Experts of a small language model.
Size: 14 layers, vocabulary 1024, 16.8M parameters.
Experts: 128 squared ReLU neurons an expert, a softmax router.
Training: 407M tokens, 6214 steps.
Below are experts of layer 8 (counted from 0) of a mixture-of-experts language model. Rows are named router (the router's row for the expert), down (a neuron's output weights, with its number) and show model dimensions 32-63. Each number is 500 + 50 x the weight over its row's rms, rounded and kept within 0 to 999. Numbers have three digits each.
After each expert's rows: a language model's description of what the expert responds to. This comes from a sample of Wikipedia text that the model never trained on.

# expert 12
router:498467591481464577453513581508562488537458535563554475560441391496468571402516499579475526529442
down0:429530469453471565588494519484545590515496499506562496592510593484510505484516533531511551527555
down1:572568525478469567484537438515533488408611503430447505546561567466490542434488519481498499550492
down2:484570525487432412565516426518467468527517518486528463444476442553444480510499461610600542545506
down3:482504476524430562466548508545456586471445566473554553481471601549454519496493428499515463486571
down4:537510457543560500416555490499529525591566572523572479533602495436578577458453513499484399549434
down5:559513531439495443560455476523421422533454515409583500458455409486577538475496509449470526446550
down6:515546482549454526466452530473611433546471435443532485527464505488486490481525450517417503407582
down7:555616524502576559555528546542534489637408497495430533438546559558529466490473477497572514535423
down8:584508514514338468557429476475438584485512445570554519512479495544498485444476532515467449506562
down9:504653460528486492488480383468461522594481412455489550512479531569438452512549505405445412581558
down10:613526498356536434523435449508414483411535433567561578537487469541475424486627421507574488459547
down11:384466438455411392487543478526514454488443469488537462470567561500567485500552451492486460424520
down12:475474418470520560491479548513557516543492606509394526506467487446496486383516511501586483500568
down13:573405442445573496513502487555562551512490474444495475473515469571539521486488456523552453482505
down14:497556521448449501469592557555516484622434560563450567506462392530484470443431470564501545502492
down15:484598437590535350496562541516573434443500555487399525526495436512469493575426588539584520491546
down16:498492557498498445475556422471494529476504500513571539520440417468502439499628494549571473463534
down17:593559552459460488521470469507508463459541479552444472549471563453495470503574581390482532456396
down18:544439490501553439650447506507526616512526431534477467477482554485463561544503433494501548577435
down19:497466434469544462476436473545549461491481640495539509360469512510447585453563515517555467541522
down20:475445494428464448516429523537515527558478475496471555466485487513428456467562552466421456491515
down21:467541486561493420498498463421477492522525507534565408497528514509506483443482523390490490475470
down22:477523474505487460476465502546547461530526466440517562594518493570524437474407545503569479527589
down23:545469506498417577555417549505533556508465474525477444432376453555544505398500457528529513483451
down24:486446539513497382434644512569548512528536575398502507594385469460487493468557581419527479515518
down25:434526485485472482510449541491416608481591474436460569441546484423481520541528404504561487552558
down26:635561494547417530518531537523522547491482529510431433482598506572447467474498555414580551488491
down27:429428531566456468507463530506584499505533454453488442497554552578448498479516439444473525492505
down28:541547555482461504449504391520520446620508538541504521423438600462534482441460501554501451470473
down29:389527519521483560436451465481582423522462504467522525523475533453470469421479585419496426503494
down30:520475514461604496516434506534532498494483416552549454604460445542513447574466472493533347515439
down31:475489543542505558545486427443480481450586448501392531406493512492520584488514466449493467576504
down32:515544508472536479547469464566603468542513585603534555454503511528474568476533581597445447497514
down33:548442429459503422481479467592460514510479504349547531563526510505536500447517449466512450493444
down34:521471464469479532499505519557471412494472519408397582589492446585414493427464500466514551518545
down35:480452546495572492501505548483573489543494475471506469469487340605594491568493544498526581522427
down36:472597509486452458495516514574467466552454553392472465612540524540532548413560446538469480438610
down37:547444499472431450451483479506543557554567500433528586447463481557501396440580468486492457466479
down38:387484483501492462442513474580536559557428483522422501531474568451474581488519489509486473477517
down39:597532466437513546456463491503507488513501434512483470584513536436469491505448475493567435423350
down40:504518459453554533476531541517540484556436585501443511488478563370515540397479443437504449433462
down41:447439488552472441496467468459587509562532471497508492496478543540437473520408447542452432451542
down42:474467523638569528522620465542429450487428500590426497588495544536579482492442500520471549544452
down43:436533572560557507464533483517481526420492465525542510510478561401549478536452546430604581593514
Word-initial consonant stems. Early stem pieces right after a word's first letters, such as c-ent-ered, c-iv-ics, Un-iv-ersity, plus word-start p, st, g.

# expert 57
router:481452445520502500455452548501534397443451492500538465569486442465510547482545524494458476532489
down0:511532494456431463474611424533483539490499490516482446458468526510461556458418512573494520490432
down1:507559575478542476450525437494464576493470429398417614522478549563536522517553500464518491589516
down2:494493440465486510470504542424572432464477492457395475441556476513463494410501466550432491497531
down3:488459491491471400440502441390487547519518457583579553455466549497513518445570441488456478458372
down4:507506544560440502525485475491492487496492439483402547524548536516513420527418522483496414505491
down5:487528502494531415487449464451502500484429422464453546475465441476436534508549640474522423595495
down6:405489474559537450452534436585487481488411505452511542508489451499517498500393460496527547457494
down7:535546463595452441435554435411500498493684515456510546473500501523480518464458624422489524571466
down8:518571491387492472484459516461421622563584640530518569466487547564439550452460426590486525473511
down9:582495527545496485498569502482535398496498518528622587513483531521524350461563474474483443454541
down10:501478464498420461504557498525464445546486507433526565429605546544474465571526531540493473505591
down11:481507520600510525534481503545546568495450404501589577469507426498453414474553541477541561428475
down12:540530542483405541474472507504548520526530490506519459465484519465597536482602471458538468614544
down13:505470508512513385590432538509367457476554450601509482522480459522465458449442500468487581439533
down14:579429442392509534432505534602439518495540472469419524553469565573463489544562555590526513514403
down15:462565464524509462486509496567447384534523544504457531545490441437554443437512557481525529541475
down16:444536523540468485503543469656506467483590475448484499508553496517399483484552468542540543573458
down17:528461547513466493547455546579489473486517522580456543620446564495635601389523539505424425449375
down18:571566455607536498627532520399507485515513497508414531489474432465541470535546523591497477462490
down19:435536504502493537386532545472551512578559565438495528487425434517472515480550605515499492576529
down20:486496495443480444507442526455428584476479504467462404467532483464484466518501469639579492594492
down21:585479482486450569534471493534533503528532579463493538496479446496489530451487546522491447537458
down22:489428461510610556511520447581456446651495469500480508435510489489454540495481408549480496587485
down23:471539479578518610543355600458480495489452542467477482425458535539408513455531481470471434456539
down24:554503544437498496500453499510569503495491463517541541432519430438543543601537458486488452417428
down25:530529555471561490468558548513491553510524541493521538514515636452456521385500476618572507539520
down26:579486516481434447474516500404598443429493429460426547546482478512625574514539437549531528512505
down27:426539627510570481535584562594507509448499545586546460420467460405440498533568513519535546521531
down28:498488563524503382554403483479396653486553463547476471442396450543439405550541557501515536479492
down29:529372452479552535482467541555567497608498485434593571469427520530609578572475529487512524415483
down30:453505578591528556488424589554580483507468477459491565525508517509534400504461569536617471521485
down31:499479462550542533502421575411453516547528467471535564494583520514469545473571422494472416499510
down32:497558534556491486559534446525548447555529465462461548431550540485437578474477489485645499449515
down33:494612542446499514596492553556478442458506498504500505490532524647542453549439480506494505503530
down34:603471483473553521489472463465427505571525398509498438499461494460467424548512501584460476499434
down35:471519520430513493504500503561593426463504514592411536487517483445590483483409518473573517523428
down36:521543474495493490431468529478457392467423489574592470471567498585676539494511514487516410543477
down37:538463435452522519613540533546420451555490535489587594538544536482500503507478403442470457573526
down38:531599574432513552508456504518488529429507513504465537494479520508421406514413504501511442502608
down39:549413504432507487497434474457519465482394470472537490485550510430541481453573557557501519523415
down40:424578448509490442499502511468391505500522480470504480510499488442532501419388505439438503516440
down41:485461522563532470491477501515385492507514505424463437496553512510518468496514412457418516488522
down42:505487435433533529559471491521568631541493491586468609526544452457496466475527507471499487433593
down43:500497443535534571556522509509455514387492473522603528612415457475594529399452525506625512467560
re, le, se pieces. Syllables re, le, se, e and digits inside words and names, as in E(le)vation, Te(le)ostei, Mont(re)al, S(e)oul, plus digits in coordinates.

# expert 42
router:528513462519473519486489637547621452543437487576515376465414458429562512472481499503440503489398
down0:586540532570483440478574531523527471513426512517426465506563526542493495588441431497558554502442
down1:511504484545392510494511505475540538464434438472545472593531483511400506563471454433517411418509
down2:396515562480479419436482452463475457481599500483454566485469508459536492450558435550542524588465
down3:528492528551427588586488634529482514444440545477421487539426467606561466539448473533516477586477
down4:518440472494555579529510532508441484522599550428525457534488489509488525483516466468393479428586
down5:475494464464535429512530483508456573535635550479475553478484446541587568470450454502498526471428
down6:522543441430489489565450526543524397532519568554539534597437519468478482512619561577511441439461
down7:413502490540504521455532476438448543588637490460476596422481479518471536436545442459410419586423
down8:544453469423546453480485546529524564523538567503463575475533517576526430554465472413583450502478
down9:424481488553517573544416404488435553423394487452536484462463508492461383425464472515433504490445
down10:496465492467571503566517496485439522451499542436466530468420501513421506437512470484495429449452
down11:509524497550468469498496469479487532493515486453655521495559437479566491522433547562479615484469
down12:409380465495510537532472429548505514524478481521508554521549547530527525515512584462497478514456
down13:455500503553558542569471532552523363500469451506520559506469509497589559531475487552552529439581
down14:479471508463517556558478472478513529434430460493490509545489462541382564482451582516466553531450
down15:512510476529506533467545450589526669446548539411467470521539437478513473434542437538554553444578
down16:522403498505456481498497482523469398603445518523477453472512562492470539547582499559543486568528
down17:473533544515423477389545514555423508501477498496563515532492559413522510450500424534438485523526
down18:563492415426552531464493551481458553446516443494484625442568491483452543472444612491499418475517
down19:487566485405533517510514515461517491521468463568455505480468528458464466470468511532477443535483
down20:490527501551522547531566498557448510451642527455515535461451525555511540601517474545419542489538
down21:504526482448490462427510397513507418478489343488524475505475451469526504449588488482607357537509
down22:472586418469556531416464519490538487400553509523414485397506549513559511466439478508436499456531
down23:504435403572528545473499549553506507454457519394527499540532542490476542554494502467542546515518
down24:568556428499479385460580532457532479418656502476504509596486471534480479502514503521570463487511
down25:491572507580448551479489526462481508438451394568544497516612577521493605493541520538513553479544
down26:536485527511428480423465490531495537468551490408537554546478576447545506546532539470415548402466
down27:483454501494468396457530480462484555539577494557533479506464575545531596567515526525618444542536
down28:412463484481488439509462538437541451501589453530474470396493560514522530492386528538541432474499
down29:594448597403486498507507478594498584521493498518616583408573514501559588442611473477577509527526
down30:514540358532490439495508445383505541469464468493568513508505502456486317513550455577454466522425
down31:591581515563456463464509498504553552407503434497476495488535550480473632480449529482537508606504
down32:459483472448516462533509469584497539433511498475493413501556453623403504501469396424562386502541
down33:505555513489540477552562549433526488587577431471363515452434499575526530409405601550445484458578
down34:422454572513614587460531396495516542394572507436552490409524478506493498494395488423552474371446
down35:456481545470568488585553408507396570556527424511501501491515561499523512448420536540521534470515
down36:607512360510511521526470456565508504515427533465501522535484461521489522510581481550499486523458
down37:432445479418575484558460433416419508551515551530460434490471436469523432494416553539529520499483
down38:435470446483522501545564454545533540551505522349348540462445400518535446498468434467496534598431
down39:529519457465457513518485410462397517434542525520487504486457499515497509515533458469528524513488
down40:399518563597553512519486453516568595513558529529506532474490476428436585567458477507513491432500
down41:478598469517500528526505496471550512516543515544484513606499574513464425589472473521553422505519
down42:515488519462570496475485522543488539485592498477539493566517366565430558571493498508482515471513
down43:532547457422455465404526485548549467476422605490483540471438508496364488463528503511424507523529
Section-start capitals. Capital letters opening headings or lines after line breaks in infobox-like lists, such as Chemical, Details, Clinical, Career, Committee.

# expert 55
router:494506584543473512524584527480502438423487543508488456502467473414541608487470552532504505515507
down0:636538458481575573532550502393455466512420573529622559527522505582588486450504451495477461523456
down1:479487436450490517543470381485487490541495536419476576467487581493389504491454566428486508489644
down2:493421541583435562325576477581509439508555464428532518381496569535496444582566494497589486530515
down3:468503460531523505432547504485527517609502554487506567502456513522523415525526460593536383425569
down4:505505457621533505460555505541416518545515417443522470577545563595486506538537446450591472493394
down5:511452395426439403593469480389454511608622543567540533472498502514553534460534511559530455478507
down6:458523484500522468479556621449528548566502470545460530466516463573453374389514577463536475531475
down7:457451546576523521504511522512445487499562547596476501510488544425437507504528478472392512598435
down8:447484479425538557453499519493546491497602544511475506493556444610542536533466560534534520504415
down9:499481453390525494542554468566490594510527413507504476577437494521530540483460414556470545561537
down10:483468499405519397509543617556535513509537563521498549494475475548483579441549510489433477556410
down11:470555413460475523489522445548454536471468514523474519576460515509359501461483533557519608463448
down12:524352510453505516454491483455530457551443378456539513508499535521467511441499393527502502492574
down13:560567534475560490425671510556489565585505486568495582486523548452497529419431463479501462534607
down14:456472450480537463640532417539540561466493463609563491396499491476458467546544453560480544442559
down15:434409561451509559474484528552454528448564485489506421506456438473478434386508528491449502462501
down16:455453503481437515499411606491538509488515519480579450521530580476589572478505434510539584442508
down17:436508550501544472466467502434497372602576452515566531465583464476461558510575562501520436465582
down18:395481441587514502515505484474496531439536618463452496543579460481520523449532510557561450463443
down19:644505458491529484405457504437486486447472434480373546489402414498562408477497540525395488488436
down20:492537493428465497470552445518547508583427554487452508498467501517530507518400530554440535506447
down21:477443467497522489417498434447521579469422526501529495485377477533424512525556513523447556443432
down22:482548489515500480553504518394494429631545499463404451449536479495501428524488515423504483628549
down23:573531428574517563519399473417480482585554550395480633559592455472506515486506568511424467464456
down24:410517455528607483542466519479487557448512510496509555473492524581552480444448551467616516493473
down25:480410562468534539472459434474453531517546510481519454545423505512436488468550435479508584498500
down26:542527537570568482485561423589460477477503607594499491535523487613516549505435457415604562525501
down27:509543489541430439492641469509499540531543465450506503501540476541491525453474492531549555428494
down28:511416500538410553464619511429469473565433554443487490518467521475547459486509518555522462507454
down29:562508450532525531537456426528521557548528649470448538443544411528460427428540552548480477487459
down30:468497568561464408514544565424433523563512490482474572496520446452488511447498524449510427492458
down31:477499533558513485565509466434554536535485620487465540470530440474440378542394445528529488547477
down32:516431543512544429511564452565522528560514456528510532504558557553489442449408461539583508640524
down33:524455502529520458523449470516527498402438525590598496520477397472466486531447422468517470416527
down34:507513543500541543470487439429419552424501531493503491367554481548441492534545486550451445491558
down35:510570457452531545553495498464570510538498387398564498446487468600462490464461577515436475498538
down36:415595561485462513438496482434555547509521519539529462483573436398441577475485476464514420485456
down37:544466360505441444481513452496551416416539551477527535523418469494490489448507538520579423449468
down38:435444415517522441499467452506510466540484508491449484404442392444535461483534403395497487609470
down39:464447442414477556589540579417503497494415426517450479474521494443427384478555647446461556438462
down40:458630494508430464509499495489533520471473516568464474437503515544501489529423455548529428463396
down41:589468514500481541444478516519493431487473403520525535547471407465525451491381528433437600524537
down42:468560520507556544513499506483415479497490580528505470548440521582546409477463480535455535493476
down43:499498504522665501551522465490400455586469480553512556383457539455518497467420580529451435548525
Digits in dates, numbers. Single digits in dates, years, scores and table figures, especially day numbers after "on" (on 5 August, 2005, 13 October).

# expert 32
router:505533482541429542544513617482534536462466467575550353514462504475562556465461549524445478555476
down0:586509450501528511473494482528428584508522568435489505539438425501507432646396581521547537461327
down1:520416546476528414461474589541555533522487537508538421467600526557465456484440426414573509496518
down2:472448460357426559623529468507517522553531461471471522514522541559552441645515537425532478485487
down3:498391391461471560492496394451481498476505503544527523556471420518623465555577586510484529480439
down4:519455589477583498583436491488558500414482567537525607508509510534512527463533487501561448518461
down5:524503548460457575456565533479408506576462554397590546551520551432418516461492495645507501470426
down6:439485479556698478555463562489463451509451540541465461472458475538529520544455480529472460538443
down7:544548587471544495512470521495443569582476478520469519370532512487495473493572510494533478482537
down8:502488465520474480470456574501471516488636476424385502531468480577535494482620405563529517515490
down9:441517417487564426596480537431435483517519456548501518614474525517475570484435573416507481554504
down10:574565533495471558455496510537484501530471486455428584434453420416454445427477488435468595551480
down11:483522505555568498448528505460521473531431505545448458416524490480500486473508539591410484542382
down12:481506470571416534529523490566467531560493439461453440524554455458406533562532368463514537382520
down13:576556510466466499516490534539508538460533466507583486539516453396441565458544592518457453536554
down14:497520551427520548429501441415511488482513437379446465464552531498430495511521471501513421469501
down15:458453491499503446418472369419448482481455387507509462395502515536551475601456543497482486559556
down16:568447466474521580526406568535598507491486546504509588513483483525531533488519542464467470520466
down17:541472535498439503479559464586507484521509480470440533437453539555502457476401497486459514453544
down18:570491430615547493486587524495504413525496475467494554529489463534519512549498525500460462516506
down19:467492471507472512592436514450514497512426465457406566491477490577486538550489549453595485545493
down20:560581540499541458428552509497509549504601491474475517481440528485479478439554525504527588512468
down21:515561489523491489559483628487593576471512448509476562500408523474445501560457404601544407466536
down22:597582478541487536461592459561678462468476552521457453552475542492532558460497470504520447547463
down23:511492471461503442495391495500543608548418596523543461581445491468618523456507546456429526481512
down24:616424479517415515427495473480522522516539590485451540588461546509522453460518514405534495452503
down25:459574549521533445507463536513599510524516525530522507475525433482387569525472504543458586465393
down26:527435472574532566527505536453556457535506439482461468548583493539439555498492482508412628384452
down27:482399523604501504478477459463535563497479467552474500532425556437463478513501490522496478488484
down28:550567521514515576523506461522628539469581484515535577521500397494484458500431477581479523420532
down29:515530568488494591539528554490487515480472466508536424453479438447479441523534505503538543415476
down30:470393428416520611475459530478430527535443484446511548439499489545408520512492414496462524488445
down31:475570570507532429498483559520446555456463442521501568486439510412466502566510530518372575639557
down32:558401542495520516430512544481580435533445456527469619587551352468497551485457465473474435552497
down33:462401528549483486489420540551571444397550536439553522478550473492462477461475556508516492454501
down34:564511508528574423452577465481472530553488566448386517469596592340506535541544468470422500444536
down35:459464576439542429487507514469562500490489411469544551405419376465514554506426598567525461514444
down36:593546532336464468530510565537518515547438465473520563529434579477531558506556460448498436571488
down37:583538518463442437614580550500546515449561587505587598424487408558490561562528573501439544487495
down38:593503509585438562445526464478480534480533567588538482497539507525448540521435484496426474523478
down39:434552571438455469485489494436447499535618512474517490424474565418451476412457507390495454495505
down40:404463492364499471487538504459488473536404505543452529507459528466513545510474510546450526558450
down41:588544505490434508372465531473499534419535512513516527514411595549555547456435498488484476439520
down42:538485371512548545556443523445525394543402464571509652547499519478610414485428461462527564492441
down43:501550487432478574485507476531567485548553489546466602471661395474505540534509483569526564492406
Capital letters in abbreviations. Capital letters and pieces inside acronyms and surnames, often in tables and lists, such as MMS, SML, SMSD, Mc in McMillan, MLB.

# expert 33
router:502453515525493468561493541500554494519409601619516365476514448437519479427480494484504519533501
down0:537406538504457558489507494424528580445462516459580455405485479522477481478546585524578536515409
down1:512437538588516472449465548546481452499423462512494515465445550552494492467495447465423565496451
down2:370594488476530585574501480456521431515491530481526450525498562525464527476495438523592543508525
down3:474495471448443528550538443430424556566424441428524422511533485530481431436437495460554668521410
down4:527518438426643541498479446474543384389438516419521517536544517465442483460514436493535559466481
down5:561482515553568532460515505455498509544536526464557533437550499469537492568530473559468483568529
down6:467537566527539435462515487554553433491546562461529506444516521448507518499559490473531394488521
down7:530509468462487518562567534530507559497553516527456493484487504582442411432516546570497507450469
down8:582569614508485568473478466475570468415501555413493585540503493538525560468509490554474467561521
down9:574476526439537531455540572504514486513473526428529552633583483575437534535593531530547410537435
down10:487439568563534484557462461513528461478503529484509494548492473511535381547522541465417413573460
down11:502546476502463500477509517507532496494522495521387535410489471396411521564426580563467572509584
down12:416454430530524502522460485502522413507486477435543547597388512452428491421440511552525514557465
down13:478531558458406442445461570479516419549501532487456480503472596510626486525543520470449486547432
down14:462590537471555513551432494511433495475480580416486499514522540498574537397453486580509444454563
down15:494497404487411500541443528512454515451469510464460525430356513510536432452544421547524530507467
down16:545572524435562487561541388509466489475559497454421423477428505511479490483463557580511546519473
down17:482570552511507582440492447533509535578506509483517560444448533490500544529422487510474446549492
down18:492459456449461505546489489507512520516539613411462601474476456571509474497508538388439403494437
down19:478545527534488587557537448370524502477542543456530526489519539472485453484476424502470480472550
down20:509590449404581434499593461519557547455505418547528458430510475553490501487373474527516494514512
down21:476462477463542474545559505442515480507423468455481542481518488454459481528552539442498455467521
down22:496437454464479554615501494487494546555470573540482515568395475478504444592501411480464504442449
down23:546632546541481524578472490602548479542565554418479509464482439469475503516515556475497547448523
down24:454483480508476503430500501518455495600538474418557565521435436504430496495446510535493518482544
down25:519511486456556518549556551471555491515501443499534514514499519575504455642521499485533471536473
down26:488492441441503477509490440483496535446566479550532453434489523450437463541502421489413519564638
down27:510516554548520458457532450531528506553461487466480509529514492551526465538518533465490520507519
down28:604404550435525483466517412453519580543514444473521427552508451448482500495557527520468518510428
down29:434455422530520477554504488551513613551501458545437495424536487440452522484452509541420510540430
down30:557563422453494620520500496560543487483447511537570568523498465454544437526550445555468535449579
down31:508620491569428513402520465507517521460594439525448454481427445472514538514542551559502465456473
down32:474526442505502527514449531625549458508533533496535450479480520419484465558501532518360540504454
down33:466480505499495544426513518560444431550539441463549399619436535559415489546526507422491443483460
down34:475493416444470450539429516468505454480486428536500551443535530600509496447456477503453524473619
down35:520481482529470513470591480506550483542492451434541523480443541523544545497463434547512499381469
down36:477495587443514484448485496564563454524533457550550635496460587407460492507534582503461578405569
down37:461510461410460490590511548480482528386511483454585573516461468597531521438514404502545477414506
down38:489351476442504378467585529469482545521505577565502568473412462519498537452390530457529457528443
down39:500515539586497575613365512391471467502551457456458597576468452476478552436405510493434480453521
down40:392490452477537562412475485482473549428544463494467501515554581508465499531610498532543517455493
down41:477470473572515580445536499513492511441484517451518487433457498579509602495592515545495527486476
down42:525571491478527410442507533543527562498472479531363596452501590580520464502420583538503459576546
down43:536425516538515458526396469486523512475467374542527547558537450397496490576415453444513420505501
Line-initial capitals and symbols. Capitals starting a heading or list line and math symbols (±, ×, +, –), as in (S)ex, (S)ummer, Ind(ep)endent, (C)ritical reception.

# expert 51
router:571419510475528489524501527509551458522422528555507418533376433452576519481479539572535451534427
down0:564432478581473342481515536541402496474497509457362518478464450375468447499463475458537488468576
down1:545475522418440491560513493526496495528510551462496577520469492626493499460525484434571337494483
down2:478541444445445460492509568545435482501520519507545491446527639556490478523461350505435483454532
down3:493600515374414429436489442548513511542509499484418416468465508497394462498439512507446438517472
down4:477474510480505533486509539416551526498429511540468482603490505570452537433469503463506462588472
down5:475477456524520443546468487491458500528478459536415525600517515543453494492485562496491444563471
down6:497518473453571444495558392551523480480517477429476495464456488433425501553462465542412585483418
down7:491521575453468455579475451504499555578457446512531497442468481473558530470568555434453404518480
down8:446477458610453464429444421452477608520548528537535451571539530548456447451434462407418474542424
down9:465457380425535519538485500480528484508514551515540510493530495464550600433536488607568548419544
down10:512466512493498438452516616492524441480486489533458458511531496513451469485500536561467522541502
down11:526634460494474465501415471462547528510438519505487535484420498468508508464516499548501475533438
down12:560444514444500470466443471401495479528520560458463489525575580495425524558485445494464496551573
down13:508467462562498564529541446488452503509583550490489495546485526486547487517596506448469451467477
down14:445611475422484543482600497484504462449522462462536457473501556543562560454489488448527481474561
down15:562505456490603609508545529567478507483541523497475500542527454420514469498517529486464465459498
down16:537431520529545474499583465469478537532514432570440461577512498537508490476532503475512525380415
down17:466470481518549410546451503457499522488495520554498456526541453493491502562488530581489477514529
down18:452475511500456599574469524512560493509566563469563546518458451428524574490511576552515460472489
down19:485545504523514481531548495463516504551457475442397492464502446374400534432533467522504508466547
down20:458427508519532455483539479576534479552454480571522529478437574546464483529547519572431499467526
down21:528444535513586547441560461551554577555464525555546478495491509576513493461524594600441551556560
down22:518506471497531582488493542574514424441539502390501511545587528527527465554504547497499496475516
down23:472497511433394620541479406533553529499465442467559518481521479433532458534511443388464432490524
down24:568469486528500468442555507510531626520599477480476544427599436478490504533472574434460558556498
down25:496484481499582612501508606504453466530521525537511589488369537519572511533489509444478448580540
down26:465506456559496541491487520525550536508477496476518560493473611527472397486486477445522498478520
down27:513481475473434560476509423487463568498529534556456618478426533383575453481494494454423439460495
down28:403473513457475503610543502429512570588490440488536429520531530539465493482512502499494502527493
down29:469573438589494415541488484602410509497545549477492480377475514534509452475576535557540502455412
down30:497507511517491455470508432559505515489502607422583474450515446456559496518602533537572514560541
down31:498452520480467456425445529440554456544529543509550468409517522473486489447628535465518478509493
down32:603492510450431561447437371534493503495599442486472521517424566487497387448528492466489413463460
down33:511515469593536517502495651527488448488450503519553576532442503585516491514421491430380507537536
down34:560513530528596524471477506472485348422479505456515491513527518562454488566501523485417444489488
down35:469513554514653541581555588564543601533535481529568537581473465452493475507468473566568485468483
down36:561494480513478567470456486508515558511539498458543519449535431486502545437582515424483541465424
down37:448517449416393454427566489526507416531471515488493578509471521481448480474518391491533511477529
down38:545579487496512533398478518537463556456571467518518630480525468504500504497438478483596543452526
down39:560488446476533448489483415553548446513467467529485568488452561508507497406562529410563539362568
down40:437531532471437501524473387488560509428568546484517428389496468571534451493579397574486514475420
down41:488548466583475445499509467506526540550490461506551453467468402420444417446532488444571496571534
down42:510467575453501529467478523437441567501521547489546412598564490496467476526553514482532555479506
down43:442505476459504405429581416572495580475461473392460520554485546601525567514491470420496508434474
The or and b pieces. Inner pieces or, b, ol, ab, especially -morph- in maths and biology, as in homom(or)phism, polym(or)phic, am(b)iguity, s(ol)o.

# expert 21
router:473492529496488520459544613472521462545479567535574482460464438416546500499490506550448565586493
down0:579376521475491455530477531410576498516515467465550623511496509497589547511445552449491464519452
down1:484483472522415610555475446435453487516443424480569495455539440414555526437508446520515463507439
down2:625558504450457480478561477496457521497547536511450519514436492597502502547421425402504506513580
down3:535591466407483336472508467500482504542448478357493493488475479569474510537544573538569456498546
down4:503516526491485615502505597568524449501527478444475596489552515531431433536583506498527524446503
down5:470436513544521479431454523559492550440441506590411452455525516461567428507396464469570608526434
down6:395431511559516498510432495508523440571540413470497484598604476522511461575547449436446505507510
down7:561527563441457486478467537518501476423580585440488503461579540587530486507512427606540587479479
down8:519497540501563519549563567567484446546498394455459564474448556546501523471423457499455521591494
down9:466438555520544481523514377511413508514478526468546529478518495499563532561562440527405491516502
down10:536511490422621502541620452586508483470510505595450498603471517496456449430461542619525572521440
down11:528538479557454520509623600520387503522505523457387611533455464550474491419475478481474513477484
down12:482510518443555541451474528552514535605506493518484469472520485446505507401651463509505497567431
down13:491445485419562482568532568512428538471433520521569467438527521434564562474517421443496470474594
down14:455489434516431375481553582513459446432464516552491540466480556588507486468461450450494525514427
down15:481497411467465518496456486492354503572504637561428500465502505476490474489529526480550513569498
down16:423500576448527503539451524506480499486403517445480481398490512492409545548480526399543449476490
down17:526540512526512595477461476560547519488504443517513545536490568562443524568546528582556460394433
down18:517378520567520570598494461482394408488570497568461483562397457546471539459415537451481455535506
down19:513420548547526478549474430508468480496568525674502553518512535630451529532503522559477494452500
down20:470411542507485564506477528400491469532579588547514469532498475470433460577535530607469478470455
down21:483497510502523444404610504513455507482425494453390555574509594611459497485477579541525457486506
down22:527502494515492443499450476478435526471397527526458423391502433424490541520601493597431531488557
down23:395607572537546479479468514448465505605528572445423517486542459571446467618409474508457415514540
down24:555451515486552503496414533542508450500483517544439502493459513491439568605439576527431485535491
down25:493519553453416538544583528554520490535417577630508460595430411516548502453460551541537495494504
down26:507464533493379567586514547413518500506526456476528468513543493577489472433513522484583408450480
down27:451518449566476559496475539517463480557517516479523440470454541541530482515470537523594586535509
down28:408529422557483623544495453519504516486587551446424525570570469512486533553403508513514498628565
down29:535529452440543506494531540509563477572481473544417612566568473534387520412446494396478525478507
down30:534492457465547539597439458517572535519475521547511490527523492483411508443497496445465487434514
down31:535541538550549414428500469555395484548474466475496502432503523496432521558559582510470447515546
down32:563481530445518518458521539503606500494537454425427490456509515578442454431452559520610514450504
down33:484539428503509480568519522461569567512530529404499480467502501496466507480588436513533608463468
down34:522499532440554482519482501478544466537616527598495567541577528525472521592535549490542516552516
down35:538488559562542471446433436541489537464575454424557426485532562484477523481461546384492492557457
down36:482530505460543577609499465553459633573503510456477509501466508552533555516536523455563532457549
down37:476625470550448479533535499457362585545446480459507501449481503550639437409480425520482571561439
down38:512531512496565441527416461524526580536558541488519628516532405496571515539475547432439400565454
down39:501439379469585424512509515485493471455553552476425564474526493467510512436504522554479518435497
down40:544411435460469510548527496471496543407572605555587476515461517498460574566554481496453487463471
down41:544443519427454481514461479477540483504503422537506471466474479522613429518491523533551470380538
down42:411512471604481531561475508466496503547541508449492424494495464456466591450406520528514535564489
down43:453515559503572455513533467446547476488613510553453499484519500427606474493513547495513532525531
Mid-word syllables like and. Middle-of-word pieces after a vowel or consonant, above all "and" in C(and)idate, St(and)ard, h(and)ed, plus am, ound, ated, from.